Experts of a small language model.
Size: 12 layers, width 384, vocabulary 23472.
Below are experts of layer 6 (counted from 0) of a mixture-of-experts language model. Rows are named router (the router's row for the expert), gate (a neuron's input weights, with its number), up (a neuron's input weights, with its number) and show model dimensions 256-383. Each number is 50 + 15 x the weight over its row's rms, rounded and kept within 0 to 99.
Before each expert's rows: a language model's description of what the expert responds to. This comes from a sample of Wikipedia text that the model never trained on.

# expert 13
It responds to: Digits and numbers in table cells of sports results and rankings, such as 5, 62, 0, plus some place and party names.
router:46 60 31 63 64 54 38 36 69 58 65 28 72 66 73 35 35 46 54 60 51 57 59 20 57 73 38 18 56 31 39 44 43 30 63 66 78 44 55 42 64 76 34 32 50 83 66 21 31 51 65 54 70 37 76 56 36 39 63 59 60 46 40 61 45 68 47 38 79 56 57 87 71 68 53 37 63 36 27 71 81 57 40 43 46 29 49 38 44 36 49 52 47 47 32 69 44 46 47 25 54 41 34 54 38 99 33 48 38 66 69 41 52 65 69 49 45 42 26 64 50 56 35 43 62 59 62 56
gate0:23 67 48 94 74 47 53 49 33 61 56 61 77 47 38 55 40 40 28 38 65 54 59 54 58 41 42 26 50 50 57 83 60 64 52 49 59 52 49 61 36 37 60 66 62 63 22 38 56 45 00 58 39 71 22 46 61 28 41 66 67 60 51 41 42 53 58 43 55 60 43 53 82 61 21 40 41 11 22 32 77 48 57 63 62 52 80 39 79 56 50 78 23 36 49 47 50 59 35 41 50 43 56 61 78 52 38 35 53 57 52 60 53 57 69 79 39 54 34 73 36 65 57 51 44 37 69 27
up0:23 39 70 62 88 40 56 73 40 42 32 39 67 36 48 45 44 07 22 53 34 72 47 74 48 29 33 33 32 68 65 82 65 64 43 56 49 46 34 80 53 47 68 44 37 68 53 40 55 65 32 54 46 28 31 50 68 67 45 65 48 64 32 61 61 63 50 22 37 47 48 59 57 42 30 35 36 42 70 62 69 41 63 48 79 21 59 48 58 51 60 74 48 31 59 24 34 57 23 45 52 58 42 32 57 39 58 65 49 66 52 32 45 53 45 68 64 29 29 42 45 47 68 42 35 65 34 29
gate1:09 48 55 58 57 56 61 35 80 60 26 74 11 46 51 60 70 34 38 66 52 52 44 50 74 54 37 70 39 56 46 44 14 71 66 68 55 37 75 54 77 49 54 59 74 36 78 47 19 52 32 46 47 34 68 59 52 66 34 40 36 39 64 92 60 43 17 30 67 30 42 44 43 66 47 54 53 52 42 45 74 33 69 50 51 61 41 65 34 60 04 58 47 57 44 41 52 60 62 47 57 47 25 43 26 43 40 50 62 73 55 55 58 54 47 47 45 49 37 56 38 24 14 49 66 28 42 56
up1:40 39 27 49 39 39 69 40 58 53 66 76 46 58 76 64 45 27 52 84 43 48 45 51 59 16 64 51 27 51 43 43 44 43 56 59 40 41 65 65 27 23 44 74 53 30 64 54 16 67 37 57 35 61 43 52 49 56 41 23 63 36 74 37 66 56 62 58 61 51 35 38 26 62 41 62 52 54 57 46 38 37 52 53 45 69 52 50 52 72 63 56 48 49 58 31 66 74 65 50 37 53 58 99 46 45 51 55 55 57 57 54 41 61 64 38 43 58 86 74 51 64 60 62 36 57 45 69
gate2:62 69 39 63 43 58 61 30 40 48 34 48 56 37 43 55 56 43 38 75 40 48 27 58 44 49 93 76 60 75 46 45 54 38 42 30 49 54 77 55 75 68 48 71 33 49 38 54 32 60 60 76 76 43 43 44 49 48 35 76 74 31 40 35 49 31 65 67 61 77 56 48 75 64 40 57 48 40 55 40 55 57 73 88 58 50 30 40 27 55 64 21 23 51 50 78 40 32 47 54 69 43 47 52 32 40 06 44 16 42 30 64 72 44 62 86 30 32 34 39 53 37 33 55 46 43 58 45
up2:64 56 53 33 66 66 64 51 46 29 57 40 47 37 42 53 51 37 59 29 61 23 53 25 63 55 45 40 45 50 36 42 34 30 35 54 61 47 49 36 38 47 76 60 24 37 22 33 83 49 57 45 50 60 56 44 59 31 36 52 39 50 51 44 44 53 64 55 62 45 21 74 58 46 36 62 56 66 50 51 68 44 53 42 43 50 37 45 50 60 57 48 38 54 51 67 52 50 84 72 72 25 38 62 41 99 73 67 59 63 46 47 20 41 58 25 65 72 25 67 67 35 56 71 43 67 41 60
gate3:58 67 70 87 52 43 42 30 35 38 74 36 57 45 70 51 29 55 54 46 28 51 61 54 63 60 33 53 66 61 29 74 51 54 48 40 67 53 41 64 70 34 22 54 41 51 22 57 44 47 45 53 42 46 56 56 40 83 59 55 44 33 37 67 35 72 43 46 35 43 72 55 48 54 34 53 50 46 63 47 69 36 16 69 50 31 39 49 00 56 50 63 44 33 38 62 59 43 61 21 51 25 29 58 55 70 40 20 40 36 56 63 48 43 62 70 64 39 67 66 71 58 48 59 82 55 31 57
up3:74 26 38 51 31 47 69 66 47 36 68 28 60 66 61 36 52 56 41 59 51 38 22 45 58 65 72 53 48 65 58 46 33 39 46 59 45 56 44 28 51 45 51 44 71 42 52 54 56 52 50 61 43 46 47 71 34 63 50 58 83 76 64 70 28 44 36 68 22 58 58 61 59 67 36 71 40 39 55 30 43 40 52 30 37 64 46 48 74 52 46 29 48 49 41 63 49 61 61 33 40 31 51 56 57 84 36 11 43 47 19 73 61 41 55 70 29 37 81 51 67 58 44 56 38 64 71 33
gate4:43 38 34 41 60 57 49 64 48 89 65 55 45 50 68 44 38 19 32 51 53 38 54 38 62 39 52 19 52 53 60 22 30 58 38 61 54 46 50 84 69 65 49 50 83 47 49 43 45 46 35 33 41 61 39 46 48 35 55 45 45 51 35 81 43 52 43 62 45 53 29 49 51 65 56 27 57 61 21 60 60 77 46 48 46 67 61 43 32 57 52 59 32 49 58 47 47 61 45 41 31 51 31 34 17 46 44 68 34 59 47 56 46 48 48 52 51 70 44 58 55 42 48 38 60 68 54 68
up4:48 55 62 11 27 63 38 55 47 50 45 25 36 39 64 67 28 47 58 21 41 39 59 32 88 48 26 52 38 42 52 34 35 40 79 64 75 55 42 55 43 49 50 51 65 61 42 46 37 54 72 32 16 50 41 70 54 27 43 57 60 52 63 54 60 50 58 28 58 44 59 57 52 55 67 63 60 40 38 68 69 44 46 54 83 31 66 43 32 46 58 38 48 49 40 75 44 70 43 53 45 34 81 72 85 58 47 49 78 63 45 49 49 61 55 14 58 42 80 42 66 57 53 37 26 55 55 43
gate5:42 51 50 55 39 57 56 36 47 65 45 40 43 57 58 72 64 54 71 45 51 51 39 30 49 65 40 34 58 60 43 57 10 58 57 61 53 31 87 63 41 61 44 29 80 54 56 46 67 61 54 41 62 44 33 40 50 45 46 46 63 70 51 48 43 70 27 56 72 48 75 48 44 11 42 59 57 68 41 76 43 42 66 45 53 35 63 34 78 32 67 77 20 49 39 47 58 56 48 20 71 56 51 52 65 45 30 39 40 50 47 48 22 73 60 60 49 14 55 97 47 28 54 64 40 34 60 36
up5:64 64 49 45 49 31 49 43 69 76 47 60 59 54 55 26 45 66 69 55 77 25 96 57 58 55 26 59 61 38 39 22 53 44 34 46 84 71 29 59 55 34 53 46 53 59 36 48 32 42 60 82 56 31 66 87 42 32 45 43 61 52 49 45 59 34 59 73 74 35 56 50 50 50 46 35 34 35 58 69 47 66 55 39 54 73 50 77 25 84 20 15 50 53 52 62 71 13 70 51 50 24 53 69 61 75 38 62 51 77 30 72 52 54 52 64 50 56 44 49 51 33 43 24 73 42 46 61